From a checkpoint of a small mixture-of-experts model trained on Wikipedia: 8 layers.
Below are experts of layer 2 (counted from 0) of a mixture-of-experts language model. Rows are named router (the router's row for the expert), gate (a neuron's input weights, with its number), up (a neuron's input weights, with its number), down (a neuron's output weights, with its number) and show model dimensions 160-191. Each number is 128 + 24 x the weight over its row's rms, rounded and kept within 0 to 255. Numbers have three digits each.
After each expert's rows: a language model's description of what the expert responds to. This comes from a sample of Wikipedia text that the model never trained on.

# expert 61
router:116157131126144102139113165142092097141136132127112120112103097093145114159144119076123088102096
gate0:132175117169191124121135108086107138097140130137136122114138113111155126084134100164131136118078
up0:186131136115100097167133114175123123138138158123114117155116157113107137088151125134128133140098
down0:157079137134107104179127140074151130144132151165112075087129117155101129101071113124123138123130
gate1:129165098109096146120143161116116135145074158112119104102133108132105106149111125099161097125116
up1:154192157111096118123136157104164109118106148136103115102111118148121097146147118089160104164093
down1:125143131131127161165121131116119149112117155125144121112115116078130128123111106096139111098145
gate2:095123092144139134101157167099081096122118128097126150093070142101147117128092110123143111148133
up2:102127080145153136116153193122070103118096121103147139096071119087149107128133157127095132140125
down2:102141151129141116135137119174114132147137130107172120092150132131117097160122138136140121100121
gate3:104119152118153074135090117089121118101168123149110136140131093131136137143177082124175147097133
up3:142096104145105156144138135155123135123095135104160128131116153130107163061098133155120140131100
down3:130094127126106103172120102148105131139149168085096130097132166074160096095138143142128121119116
gate4:176126174177108131140122160144132117142099121159113102124110127107164124160113095098123121094113
up4:144085127149101149107143141144130100169116097161115141145115119148097100131134105125130142107153
down4:099083146144114125117075133132140107108139099134093130131160132096091133138111119174108119111122
gate5:129146153099103096143128123155086124116152094120117118144105111125115130160148099089130097149124
up5:098118077161149155104148138123166144145141181140140162132154147137132124105130156169114159103125
down5:147131156094135175151120165096112114117074174142145083118143092142117107133108103161109123106144
gate6:116164116135110125140149131167097139137136131114089125159131116136147163148129145121105148103168
up6:116142133123100145144165131166101104142120126092113148152118142095142137149159156104112153113175
down6:098138130141087142135134136182133110145136093136143110144140160115085114147107093112103100119150
What it handles: Sentence-final periods, colons, pipes and list dashes in infobox, table and list formatting, such as Preceded by:, | Party, 2025–:.

# expert 21
router:183135115118137104106127122112122131118133140119071111115158132148093142112113105136127119092108
gate9:099091127076130115096119132117129143102112154104107129139142147108128060063194097165136117115133
up9:097101125049120122104133135127134131118117138106124151132124118100129074077175114159136104128126
down9:124147093136127132151101103127149137211124115150186152141136178114146122114085128102109129093131
gate10:131073103118148127125106111122135125117132133165122112126105093168093090167146150167094140144112
up10:110100154124122115122126119117127126142121133173138094120135075157125108144151163144107142137097
down10:156139125151145154117099143126129140094094090141119132190141149087096145134126076128144119164134
gate11:140116147178152105151150163147099098089138118158119103160161148154137136123130129128129101132135
up11:145147121082109167102128124133182142167116135124171151104084129146131116105120146126146136149119
down11:149130110165134163113147085111104120138150152123166156131159107144096122107114071130068118053167
gate12:163122111103149109110085126100123107122158149106092138140139120116131176146096139090132162133130
up12:157125121093119138113101138091145137137147148093100142141133104107126188141118113085135166156158
down12:144147093135111146122117180124174138133130113117145140133162153141120129105146138143169147107108
gate13:108146134130128086117189158105146157091135102176131098151111155132154120141118113102120132145130
up13:139136095115127168141117131152132133194090154125151132121143129144133139117076142120098144112135
down13:103152135144161125094106110130133116147136130148110089098108121156086152118128165128127132127137
gate14:135157152129138149129154073134105130140115112144112119114147075082094133140137133103151153134151
up14:117086139136117105119116173112157118126161134126156134107116166165148143139120130140094093128119
down14:108118152128166123130104128152131099138143105114129129144115136112151149126127103168143091165146
gate15:147153137127129126102130134153141144155129132104109124171121149109124142107118137086146152167135
up15:125137125134114164097126134098101088085126160128160112125130113143152113145168101153102109100156
down15:132171107129145152125128119154118120134165134106125120139140196124149094130156083082145076131160
What it handles: The first digit of a year or day number, as in On 2 April, opened in 1956, from 1936.

# expert 52
router:107177108133127096188114145129142141139128150140155140137144149083127161061153111138136083159111
gate0:122118149101119137119097133120112135128129101080130089138111144112152148133132143107115126143154
up0:130120152158136080118118152147140115113142083119156105182172133131143127145170110122154128088160
down0:139139090163113120111111174119082108124132134122141107150140112147145162150091115099159146122138
gate1:166143098122126147139149150113177093150142148165110130133152122158093142125090151160112152141096
up1:138106126138129131135126138065125083136128125163127134113164141118155105129111142123119119127170
down1:098110173146126081134107099105164111123160126130130142147162144069142074093120081182165123116121
gate2:127122156101141146104137136116144148103156090106145137120102177182103136137152107111120101132156
up2:128077136164147145160090108132127121100145125165144116141114144110112131135114139153131097144132
down2:118122089095138145115118151134128110129122150142146095129110169125143132119072084149106110145080
gate3:142126077105125112096129134088144137121132111088158148125134133140056157146131126112133094122141
up3:141163102127096129180165095138108119116121106113155137119101140102156109120098098112124140140144
down3:141089152131075115127100138147131161125104104149126128123143152102152098125153138145157108147165
gate4:143144123135138124095149104132119144132119126123156168191136158134086149162110144138123136119127
up4:137145137104131114126136112080104124174153172146130114086135124188139149114126148137128128149123
down4:129162121194122093131114155094153145126150179116142171112184088123178141164118134098114133161115
gate5:097139133118166120105172119117132119090116122122081098103154169105131119115164102112148141123142
up5:131109101112169105112120110117111200094128120110135155128130146134116130082101131137121094116163
down5:060086084141144127133123123163155148116140121136162113140153133089124138118146114113128143118121
gate6:172114150130091131116146154158126102111107115119121119140172107101101133138164183113128139148141
up6:110131118141154087135079110166165143123146111131156135106129124127187154135127160098127114134125
down6:119134138131161157114140107124125145086136119117159160112115095117139108111161112095131140093128
What it handles: Subject pronouns he, she, I, regnal numerals II, III, and first tokens in table cells or lists, such as names and numbers.

# expert 60
router:107178113127129097188109148131140140140128144140149137139146146086128163066157109141134081162114
gate0:133173131154095138137115126106197118169153118041098145098118157108105155097145128120104134128113
up0:109114097120155160124089107123115099126090139085089152143124112115136136114186137203106096123128
down0:116097185108118152067125135122124114164190115154159133168122122131150103143078127125073141123165
gate1:166094095117134121126106123143115142118116146096140103157109073094096133132140147151118135086094
up1:144161151126154095121116107085148125157158141113123123166172138105088128113118138150138099156136
down1:145168122114131088166160094116122131157119136118135112092153115139120132137144095119098111104168
gate2:126080168124111100061157142136165129098119127140128097138119109122156077137128162070117098158154
up2:146118124114209178127106114134154141152108124111137134125097106142135107145112123165113082166134
down2:132115140146095114113190160141117097134081132113119139110119117184157103134106146140109136122124
gate3:157128138090135153138141115145162093050136117137117109116169128148126106118123106070092148120109
up3:113106165112152140149164177148130116119148166147158130164095103110157149094164070115090155153100
down3:137112129106139151135108140103168169105085109129093074158144112149122139126126129144085144109118
gate4:115133125138128148107142162110089170144085129074100115133171171133163106150139135170115093092139
up4:100163151147108136155118100128154103148093137132138121134093139121098136130120137115099126140081
down4:126121136146148155166148145096086108119168133138104107117130146168130122132123140138126146095131
gate5:128161107121117148143131137159151117138081107148127138132157133146147162172093107085156125159177
up5:126135155158128092096142156106157110179108158162111129083103095148160079109138124117171087114145
down5:130137160113149140120138120120124077175136141109145116100087124074161132088093161152120136128072
gate6:119121094130135110162137151108160147127119122122139108096099135120140083141140142138144145139143
up6:157149068133119108162121182123108134101134134097092165136145125100099148115094164125107122103133
down6:107127118129120144110148144154129124142139142117073085092161109117143126156134126139133103106104
What it handles: Period after place names ending in -e, like Skopje and Norrtälje, middle initials, and row-opening pipes in results tables.

# expert 8
router:126164120088134094135127175083067150133091140154125128108149145138144161149125133144152132153139
gate0:150098133154136095132127114099167177144135140141133124139165135114083146170138127114148125065123
up0:143098134106141099112130101101150119098160134118158110165122126130116159167094110132137094080117
down0:086155161116132109126098102091142091102160149107140146114131127133156107132117158107124119130166
gate1:171146144120146119132118133149105144129073118139130140140083095169115168110135112169170151156121
up1:121158121141107087145090127126113149132116089154132162111100063173123148167148109126146116159085
down1:124171109131141140135140137081114142155122148123135129132132125114162151078088103112117107129058
gate2:181112142113109155133132131128138126139135123171122093113176117184107130141128095153116092143109
up2:074101108149125087117127141124122111103107137107147110153084158090150130108143135072120154128143
down2:130132162130121112097118126078097109143126124132140104110131156145086115079158175150123141099128
gate3:141152137108153096149099170145098109138148128105117129133184116128128153125123114112130140132203
up3:136148117127104127129116087130158164096121159091193136102084150111136122123147135121138121145090
down3:122161127130105145079154104101108094129105100119156181115148183123142119144141114112120116147118
gate4:176186104111141131140141141129103128136122161151127096093147127123116119141121137080111086121108
up4:162145131131170129145130136149104113149101165102191048134135086114147152167143150093108113155112
down4:138193169140108151145121194140107099164178111120147160115145112086145132114123140129118085117131
gate5:148119110123133143119133115130104110138131106127130151109085117116129104132142042155134122100137
up5:112169136140166118138142134111181116127146136142126113114106130108063131148145146110132145181127
down5:084149122133082133126093145161169088159127130141092104160142140093109147113148185102103137139105
gate6:124108159137133128130145170086097128132125101163126127128125123135106119099165144121147132134087
up6:118130167129110138105137157122111132138161121154176125144086156098140134148126113118119132140073
down6:131146097124103123087202162093125134135138153102158123178127125120101105125151098163126120117151
What it handles: Spaces, commas and month names just before a digit, mostly in dates and year lists, such as "January 7, 2012" and "1974, 1976".

# expert 63
router:103176115132127092190118149129139142137124142140159141137144145081126163068155104139131087155113
gate0:112137163106094135107144103127166116116140129115131128158134130142112105163121048160124104116112
up0:147116120141093117133109130133093111115158156143156129139154060128139127136071100098184135144118
down0:111128153118126121103106115122138114122130159135164115117140122146113122123092117078148099110116
gate1:177139142121138118133150132093133116118120117077139105124114129096088159158135129101156124142149
up1:105153125113111110146104110168132138118169091131134119084123146165215128129119123124126136091123
down1:133135111132112113149141143116124106092157107134116108146148145087175148135166146162122139147143
gate2:141111137115152153116138098154098127136143135127141093108141134131160105150113107161150136120080
up2:173119135123106057144180108179134164171154141171148111144118108152100119159112125143142124116103
down2:114080120140133125155137111104137123114121123114154105084136125172094139081144131152144151139160
gate3:149106137078086114087122132116136132152134140131112128138147063105118089142144114094141151159080
up3:113130137148096043128167122112095124136131126133134146135129199160122125106114059099127155119132
down3:149124114126145119143100142131139143136099127106128111110136112126151094119111110137141160131088
gate4:122113135147136089148124105112126098127101125093170136101127110126107127130097086121150126118153
up4:115090132127155123114126131170131108117104127112093167105136155112154158082095107068146145134125
down4:122099132100090084126137118149132178054137089130129135131106130082122104086132145115155128125124
gate5:146141158103109116122122131151051086126145150151165094110137157118146121094107146145117099111147
up5:170158109150112115088149145115061112139135147122163090146143148137130138124111123109157093104083
down5:127128112161129135149131081160152160124166099143152117104114098114106136121133142079156121164170
gate6:134110165126112146147158142107110085166121072144114096097101110141121138141158098163103093135129
up6:123090136139104152086163099142115125094134143120120107191129104118172125103138099115138147107128
down6:087133137140097177137143096143112171137156156098071132129108125159085113131131124107178138139120
What it handles: Final letters of foreign names before a period, like Kobe., Bugeja., and pipes and line breaks ending rows in sports tables.

# expert 20
router:119159167126112136136129131083118135100131147121094094121143151126142106134129108098148145124155
gate0:107165167073096113136135130119117133100119122090127114112136128148137143197151132131117132144121
up0:121091099163177177144152118137129142134147140108103153108105129134122117099170153135119122125122
down0:087161122090085120133134124130148096088114113091147120120115117158101152181160145112129104118117
gate1:131133192130101103110152127108150123131131131185145151135142166170147146108102148097108125108156
up1:082145163115129117137163146118111112154148155163127125106119147140166128121078143133149106099143
down1:098152094143138107176170097153115102132129122121112155069085154140125085139143139090092123090128
gate2:093066142119190163138087119120169101145117084177121114130096123142156105130097105139115128102099
up2:106122113116097073125125117099064137152152127038142113121133117097125094144133107103148130131150
down2:131148157151109110145105119118114168145152109096138107106110089157123113153125111116117184124122
gate3:147101117126132129130126138094148159120137140136150131118139130111119134066157134121142151098126
up3:094144127091095147092099098164102158099124082124097169119140158151140106142114166138109110086146
down3:129084120097130140158152127123134126158110141128134144094114136076089135164107127124106128126130
gate4:078133074095157107163167134142122118156114136116147098105104154119125126091112132115124115159153
up4:118126101116122160138112123118130155148136105102086123116123113142119126103093139147133104169118
down4:122097122154144133098149130140131115114085113157127118122100129134153125132166115125126154150121
gate5:139096173130125119117122107106088155103122107115084102068133130138147087152153136131102186103149
up5:167133150120117078120115109133084154140159120103094089096174117148180087142136099127137123091162
down5:099176133134146160151146146111162131122127182119145099149119128131134135124136129131126082146089
gate6:104155120105127089105106141088116102104171115066091107136089115139124105118104123063130126112132
up6:123120150137140166106175144154104127153110110162126119158114159135111116142138131183143109116147
down6:129105123126111108096087127191160137103165107100083142144119086123117136176098150121153116153108
What it handles: Prepositions after a verb or noun in running prose, such as specialising in, worked on, increase in, beaten by.

# expert 26
router:119154113075179124168124153138131154136093117101147107097148150119149145154085120119109131112145
gate9:172110149110124115148144149102164131109098138123116148164170136118119125137131093064164144103107
up9:085204132107107144114168112166157127132172117115096111112140124148171111108116141149141145114138
down9:131109134118129092130159140092141129112102152153102145151100114123063139118156098134099170184146
gate10:106127123096093094117134140119131159201150103141096126136153142118097111104117075160148115117160
up10:088148113153123158148100098123114093110096148128135139116129070139123152132163146105149102141141
down10:096114107099097089118097134127137123146131087102114157105146117129105100128124161119143128138139
gate11:121124131086110187182118115111109098142105167133108145155160114108108147119101139114080093100119
up11:147112124159114088091145128159133173120141105108150123107102135155172122115160119153183144151139
down11:124114132127119192142108116104120103142098162121133134198149135132092129099082147141114087130114
gate12:136119142092119120137106146176120150108128075140158122158115107102126127116107120141152155130131
up12:142089148094119099091093130117108132145127097133110128158111093137104136164100100086187108131118
down12:180108081132124137129145088170114061142158108155093109122125134143154107144113145162110116141138
gate13:122156179096168122156136125157177146158133123163114131128155162111163133099108136151131110125127
up13:154093088120090133091128136144101089091137132110166108127104084103153132158125125118150135091134
down13:154137184135164121065100111117122122155128163131076179132114132132122080122156116155164129128104
gate14:109132100122100127117126110092124102150115152119135122114084078100070087139118145115110107131134
up14:119105099110122128143129148077138127171157126144107124094167116133071106165109128132078133142112
down14:130158119129096137109092141145133112107172098146114115104147141123092107109104139128101137094123
gate15:146115107129157116132142133139143107142180095108143103123092111102127122147133114153179135157140
up15:123134130102141135129150136107134119144163116110140156104093099137127123140144115156173126145159
down15:125125141113072153066081119177109117137126047126123127123124124124113157081095129157140122146117
What it handles: Full stops ending a sentence, often fused with the word end (s., ing., ).), plus decimal points inside table numbers.

# expert 55
router:105174113129130095187115144132138144140126152140159143138143147083125165061162108138136086157111
gate0:154166136163129094104186189113150146087142131177105113074170120129146104138115124138097122139112
up0:119131140129152169086108135125145121110098102155123127108133089152105099154133164139122132135116
down0:147138158120134144100184145150091129118156091122098130097132105133124131167074096112112118124125
gate1:117132140102105164128116134123073085120176132113119116169128156108133172157133124130144064158103
up1:101132138129148128107109164100155119141114147110146153098149158106183131151167105141093146187123
down1:139105159153146133131154130071110124096129132148083158135106134158128153150122096146090131138084
gate2:136118094108157128154131130118065111093101132133137133150128156140169123098119158113121109117124
up2:118122135125134121119148153097129091130113175137137158137145139090140144104148151134166142096133
down2:104102158148095126132151155127163112156124126134126144071142118141100117111136113085164164149102
gate3:089122164168095129128151096117148119117119135103137106115137138168142086138106119151127120125116
up3:086129092115109138140110170086108127152073143139151144119109125117106155108187136147151154112151
down3:096113128144171158134133129127125129092150169131134122135148126129128090136125122126163101137179
gate4:126141138116120166137146144162102119092065125113107087100183077114153122119126082116120111151105
up4:142128107156094092092111102095161109123160116128122108101135141162118164141177125126183127135087
down4:118116139174140128138131108143121104143111115129161120156149150078148109133142123161092125174169
gate5:134119119139167127129166141121123095104118104112083137109086102138121098124127129047114161137090
up5:133158127151133176163106121097166137106188149120161079119137128106096128110141151127139110079131
down5:123101125152164180181141103149145127147112147125120114075162168124119123135178141110145119080102
gate6:107144117133181105159136122125100154155101086114127110131094120153100117113150156153116170094143
up6:166125147161114127146161111164132143110134116139117114137116140160098149133114171130142167171175
down6:126138114080117134164126134146126087117135141177141153150098142116153123145152091105128105103135
What it handles: Japanese and Bengali byte pieces, final -e of Slavic place names like Skopje, and conjunctions while, when, also.

# expert 57
router:104177112132128095189112147134137140140126151141151147137146147086132164065154111141134079154113
gate0:144101123098134150117158121133118101145151086170103106142144176100133146117147117090128110162114
up0:111119132151165132094130126063080148078142135124137093154132127113161133135093150136135127093112
down0:121175151161184124140128149135117169129105093132136125138185170108096188135091153128139131119125
gate1:147130135118150111108132116083152192160120138126162111131147124125085127094122134147126141111141
up1:152141123149089149135141124090130119147167123137127129088121135109148170121153101123123140178163
down1:164129129143134115159094126127103101158127130141135057143119122165104150135116154115101113142144
gate2:146156120111120103145146186124094120147156128108138103119137095129093115115140127125164090121099
up2:124097123131141105133110078114181191131134170131104136156179140148116130178132115143124125129109
down2:137124163133124148098129117119136121099121073091152099113101096110093133155121085126105116095095
gate3:171144120102124104099120126158122085101136142126128106144045125149126150156133129141102116129099
up3:135151129149167142127089171127124168137089134099112112098193160097091095109091098125128147134136
down3:157139118132099120113095121145152093118132099089115103111106108163130093126104147095117130116137
gate4:129122120089144144111156130123140137119137096122134107112083118102092144129133133096135167140127
up4:110147126105098140150146184093164190117140144160132125113143167149111138105120109091120117111130
down4:112145142158097160147127147138137110181101137158124161139143147146104125159162139123109159158145
gate5:158119143110116119136157132098108068109082122130134151129117121120117124142109117122102142121141
up5:087149151138120156127135130122103130135157119168136114139170069113099097089114101114145129144125
down5:147157100127102148143135108159134143121091123121135090102134179142126101112167129129123156164126
gate6:126148200113129088130134099140095103121109100101146127146114112101121129106107140122115105170160
up6:089136205118125146146130141149121129123138145100148117132117135097124105123099135111118100085156
down6:124077123127089156139156136095118112108173171133116103104159129099091120109146157105155171125120
What it handles: Table cell separators and words in cast, discography and roster tables, plus periods ending lists before headings, like Tcl., Zion.

# expert 62
router:124156146130146098113144160082092136155105147127132126138133107099172112150131107151129122150120
gate9:132102116122114129131172105119133113148088118146169131164136068086138150177083118127141125138168
up9:111134147142130091120117059116123122129142100185122150122179099157109126126137130104177150165137
down9:124110131113100154097118150134123114125188138136149109084144107121073161187110116131141141107141
gate10:168135168151116099111148131136105117127137125178125114131152149098130121109147083090141150110149
up10:132198108107126094093136164139138104111069131113114126121136123113130151115088159139137158143180
down10:142111109119148116127127120110129107123149128090111120128117123157121126106150121121125136108125
gate11:153143156135123119108134151139138111093138104122130160152083140087125146088092104205151101106129
up11:156131158151106114079170136131153138115104118131132109165097132159120144096143109134160137136112
down11:093147133118116115114130088123154137149122104143113110123143090156117122145149117144100104122128
gate12:146101149129116086166126159137140147113136079133141100115137140092101153092104099112166110148115
up12:141134115169105124118116107156133179160128152128088157112085148169157079104168125164157134138141
down12:143083110117130131146110124150168083133131133146128114100114171132126143142139153080147102096134
gate13:159130144115074114103171144130141142086104138142124072142102112085151159122118137134110103110127
up13:117133085112112089159137125167112112177186145129154099162124109138100175095111120103104120126115
down13:148134165137152163127146111134075134125089112128153112122114103146126141095103157126113147134093
gate14:169127103115104119109155080132107132144112148135143096103142120126125157124176124113164149112095
up14:130114101193135131167095118101100099140146130110074158128097150132106119145112150133106158125134
down14:160095140144102148128113124119145154124144110115122098101130130175119128151129165100122135115176
gate15:082137079111133138114186104114130123167133123101126127168160114137122150148093099149124140163124
up15:124091163160120119112166142132139154090123126123160112141119152064112128110153131108135125108140
down15:168133137139159110117108113118128135151131120149092120115138132161162126168081082143122120132135
What it handles: Spaces and table pipes just before a number, such as "reached 23", "Set 3", "| 14", and "in 1820".

# expert 58
router:126139161112145095134139076118110113099113092079124104099149129148119136145090109091140149149095
gate0:170142136074135068113157110168133069104112159133155116144148093137100105111116139121176127148120
up0:130167125125088155171097160117089147174165123131106117112147141132120176156152102096074135103122
down0:119154164126144110104146108098150108118089127148129149149144183160107123073135095086139124142119
gate1:161149132123149113127136111145118099126133144104136126127151116142108116164136151123147137168056
up1:103132109117102149140145155122131160122149122132122129127109141105148158100111135108120085077180
down1:113122158149120105182131117134128130096106091140094119147138126127117106141168125119152185147128
gate2:125153142128117111154142143150182134132110096133145147165116167107125132104101119085160154113161
up2:153121130114102127116141162139166138115137113103142119153122172078112133102136106088133172121132
down2:140127115117116120118121083145112106092086184121126123110084133125131122190140143153106093082129
gate3:150133119119083077173145142132114055134105146127155145160131164131109136136101120126134180157111
up3:120108109127117134165136114157127061127123150090168115168137110090110156140118116125125176173114
down3:098118137109134112108125106134081160110131103135097123147153100132145122110118152149133115086108
gate4:151118123094136129131099090080137131149107133094103127114135125175146110134101175148121146151124
up4:131116138102126143116119095071151148140143109103104121092135130158148113140097158179115147144148
down4:146170141117124135138138150133129126130102162141154125116151164137113171133134110106146130135122
gate5:116126098101131086129130138136148081177137076142110141139084141113135094084121174145123111151146
up5:154155138117134157117119127133150119084116110101103087120098131092130103147147166104157113132133
down5:125124122108104140147140127140152129169133105104100101161127130103147130132113112144083155156140
gate6:128131084148133120112139129122103101155105167125161108167171136132135150138073123151133132125121
up6:155117134140104139123132134136148142120137110139124114131117120126133105118141117142114126094181
down6:151145122153118126104146129189111166129132163168166144124142104118068125179117130133134097116129
What it handles: Prepositions and preposition-article pairs after verbs or nouns, such as called up to the, at the, with, by, of the.

# expert 39
router:135129171137116105144128107061112135139149107141129128106111137114136136121152103138187095146092
gate0:146150150130123117091111114114168121153130150139125125111099130114086132105145148144131114149113
up0:110111139122190113154146135144106114098170110100139132106135114136191125113127089128117157087114
down0:116123116091144117169119139094115107116111138133174128171110162123134070119106123131171122124140
gate1:167125166129138100158126149171124100137142104069117105133151125115118112119127129115119126118111
up1:112112135122145107118103142155144103167108117099128124126138094138120107091155132127086130117131
down1:114115138112103104143092162116162091114155145094138099128140159092099126133148113159102129129120
gate2:078126133152153127197163126122102127095142107136106141136134121137155129131128128137147171070131
up2:154082117109115131179159101101123144165155111160118134093129125157154142140115144146131169129109
down2:101135126139146136154166149101119131130148171161124112139134121134121119105115114144096118104138
gate3:148139129166131124095163115107138161112128111122175114118117094116152122131125101098191120076106
up3:114163129161101140108107117156122099093128151078133097063119146140162137141128135117145109145126
down3:138098114124100111122145097130079120138154133120143128139135148125167114104117133131120138129152
gate4:126088104117129105145139089084083116083121119146123128115117125111111131119152152131150129137140
up4:140110138157121107147122123094106134126166148122100124090131176117144124100137111157143142152126
down4:091138141132172126146152111134121130116121164124134162114166170142105113100114126130116137119112
gate5:163100172103121113108164114124168124095152139166135145121124158114111136180116124180165162136091
up5:107131120114137166150167106167120129124139107127137139153139157135103098114108103103151142128148
down5:132084077134116150130113162147132151114143146125140077120186163159142110146099192115111106134132
gate6:153149142115120118148132107102076108147137131137119155097094153139165146092155132154196118134075
up6:102114118173132119093153117174138122136076126133168081110157151115091136120118139141136174152149
down6:160107126089127113114151129126139119127146106118127127124135148091155167168138201129096102179144
What it handles: Prepositions and event words in sports careers, such as win over, under a manager, against, due to, defeated.

# expert 16
router:106175113131125097189110144135138140144129145142156147140141148084126161064159109139134080157115
gate0:110158132158110133124149081161092130105106124122119119095130112117107106130118140119099090113136
up0:152117131142134154097128124137128085125102130159102165115149143146096153189101126176068127116137
down0:168130123133124122138135131173102134112132141149114123115104102164139119173140132098129142095114
gate1:132089132136105133118155147172125099127128118157115108118115121090124130097130145108142121115102
up1:114099114120122122118152109129139057087101114143134167109101167149113141154096136146113117118135
down1:097096137128099122164125107107133131183140135112162146165136114100132148091110117138134138125149
gate2:117143140128119115134155115125095089103139139103107134116122147093123130114099128117133088125149
up2:139125078124123198123101112148141115100120127190132124116159152178151122139107119110142127168169
down2:152131091137165113153139130180139104108129116059136089129118128098133135158102114145144138112146
gate3:105212156112158160111182089128165128132133101109126130134111133158109135152105150095128117135123
up3:142105092094126137179126142110121175108112061167138176137139114160147089113160119132091127136165
down3:091097140145120118127084099162135130107135103151135134154105099120128161085134097085144067103146
gate4:139153111100140139126096116144130142130124142147104076105157133154118160136091132093084118155094
up4:172126148121135118142143109136094109107109133114123148097124128131142147113139130140133119131135
down4:106121124118114120126126152132122121109116103111140112077116137110119136092147146096146157075120
gate5:114141137066126184119147128106131128089135097113140131098123138112082086151100131101122132094124
up5:176154128126059043109105148133115102103146124151139127110094143099136117088141104130130141115129
down5:135143126120157119119095146088093147146136135143129132136114129157136148147137146161127116096133
gate6:143133169144137154179137126119144075132141121154130127102109133134123125118096098100092111107133
up6:146121114083106148125132157166143174123086136171187136128157106121107111140149115123114076133159
down6:110090138104109168108091157122135109111121169135187107115136128126133117174147130103147130101121
What it handles: Single digits in codes, addresses and tables, such as area code 417 or 517 Market Street, and periods closing abbreviations or URLs.

# expert 29
router:106175108130123094187114146130138142139128146137154140138145149082128166065155113139136077155109
gate0:160140109134144104139151142129127138147153169126121127116109110167167102147133148118134097114172
up0:145147115118117097110137128126124122147155128126169153132102109128120142097095112135097163135115
down0:133163163149143096104110141106145139151129133179145103166133125144121156110134120120162131151150
gate1:077168110110119122142109190102124125083122144126143105122142153088161115113169161136076163139106
up1:072180078118096090123105121117092096099102138150122153129113125158113153143109117174088135095114
down1:124111144127132116102143125141122106182180116139115160124112151142189110147148149096138164139111
gate2:144113106113157079121141149101139130124086117040163137112119168108143150130076102144157136121152
up2:138109063130157165103120110179092100157108110158135109094124132157120097153100119124127127168128
down2:182136156114101054130106123131134148137115141115115112143125135139160162156157105126134083158136
gate3:087109142086090152094124093106084105124150145169125110118106131119155091146132117110131114118174
up3:118128143116127094106126117113170171127115120160124138151151110149098138116137120119130112144144
down3:124143126115162086088116111143109171108152092076112127119125073120131165122140139116097133147153
gate4:124102118100143134123130175141102137132128156110097106133163082171172080096117141113143168115074
up4:138109095147128110139136126188130124095147185108118117113135125150140112102093162154144100108121
down4:133107181127076122114137108167159105139146129147160120119091140096148140129147149122132138178155
gate5:159135125107131098124169135124135122164124079116128100137119141135127126126115191097127167086125
up5:130117115093144160120133142099128118113136165142171125169141107135105095142091174134136135183148
down5:132095102086157115089141130129142150144164101154092116151146139136132126160141097125085119107118
gate6:130113117099148136151133101136143101148133125096126110167147092128143135143134112102148150109115
up6:116146167135105129119103128169184098134093162157089141109118097161137148129143148123131104182128
down6:136109146086154136108097136171135138119171106128118089185164117154108140149087150146110115119146
What it handles: Leading digits of years and quoted titles in infoboxes, tables and track lists, such as 1 in 1997, 1863; also ", England".

# expert 49
router:103179113130125095186113144132141138140122148139154145138144146085129168059152109143133081157113
gate0:136187125123147118118150129114135172136118107084108142136122123137179125146140080183149071111167
up0:131125114180116147120145132119152124109103149125142095086114202087072110110102178135123156146140
down0:116144178126139095133097120130115169101153147119159112115100123155166144132141099150107103105155
gate1:135153130120142163119099116147137097178096125158130114132126173152100145101161141114133142105093
up1:134126178188171135117145140162107109144136101158128123128119116128064131131114127131115099109150
down1:132135114189144116136112092132156127137114164131101125164127150096159136130116127073125134134129
gate2:123170161075107123116160172135170132135115122096121133168122117186120147135128138126163148154142
up2:176126159110079124123113136123128138115133185106137134145081087138109111121136085144148143131153
down2:114148119131147156145132098138107114176125154152118134166129197105166163129137139165119127146147
gate3:066082105090121113109153178117148139109108133133095115136117123141118163115124115112126109105105
up3:136149094123145130130125108124139160133132098102118086084079103090157159100179153136168122136144
down3:146113152177124130110116131159105108126134132141143138130092086095104093154105155134096111113133
gate4:146149143131163121134123078142101107120144128117157103167116148121100119120136137107100091101167
up4:146109188111114100128113156171099106137150142157129122114183149174116092108102118088115123115133
down4:124119133114155101124152098121169119105136158163092106125134162119141096116117105115095116129099
gate5:173130131102174098123133142143120179102175127076126156125131133118093100140112144082161089135145
up5:126149118152140093116142115136087130157081147146070110148143101091146105160124103184185111134149
down5:130097164079065150158130120100136112126105138104108148131115108109103110116132113128136147114113
gate6:082105149123157123082108114111124169105167115123140103075093117123079134118115158137113112127095
up6:145114107116091105098116138100119110119105133130120127130184091132082112105175130156178148126138
down6:117111126128097147113126086092126130122114147135172117124088111073086108130154139098145118133119
What it handles: Decimal points in geographic coordinates like 30.036944°N, plus pieces of album, film and book titles and table numbers.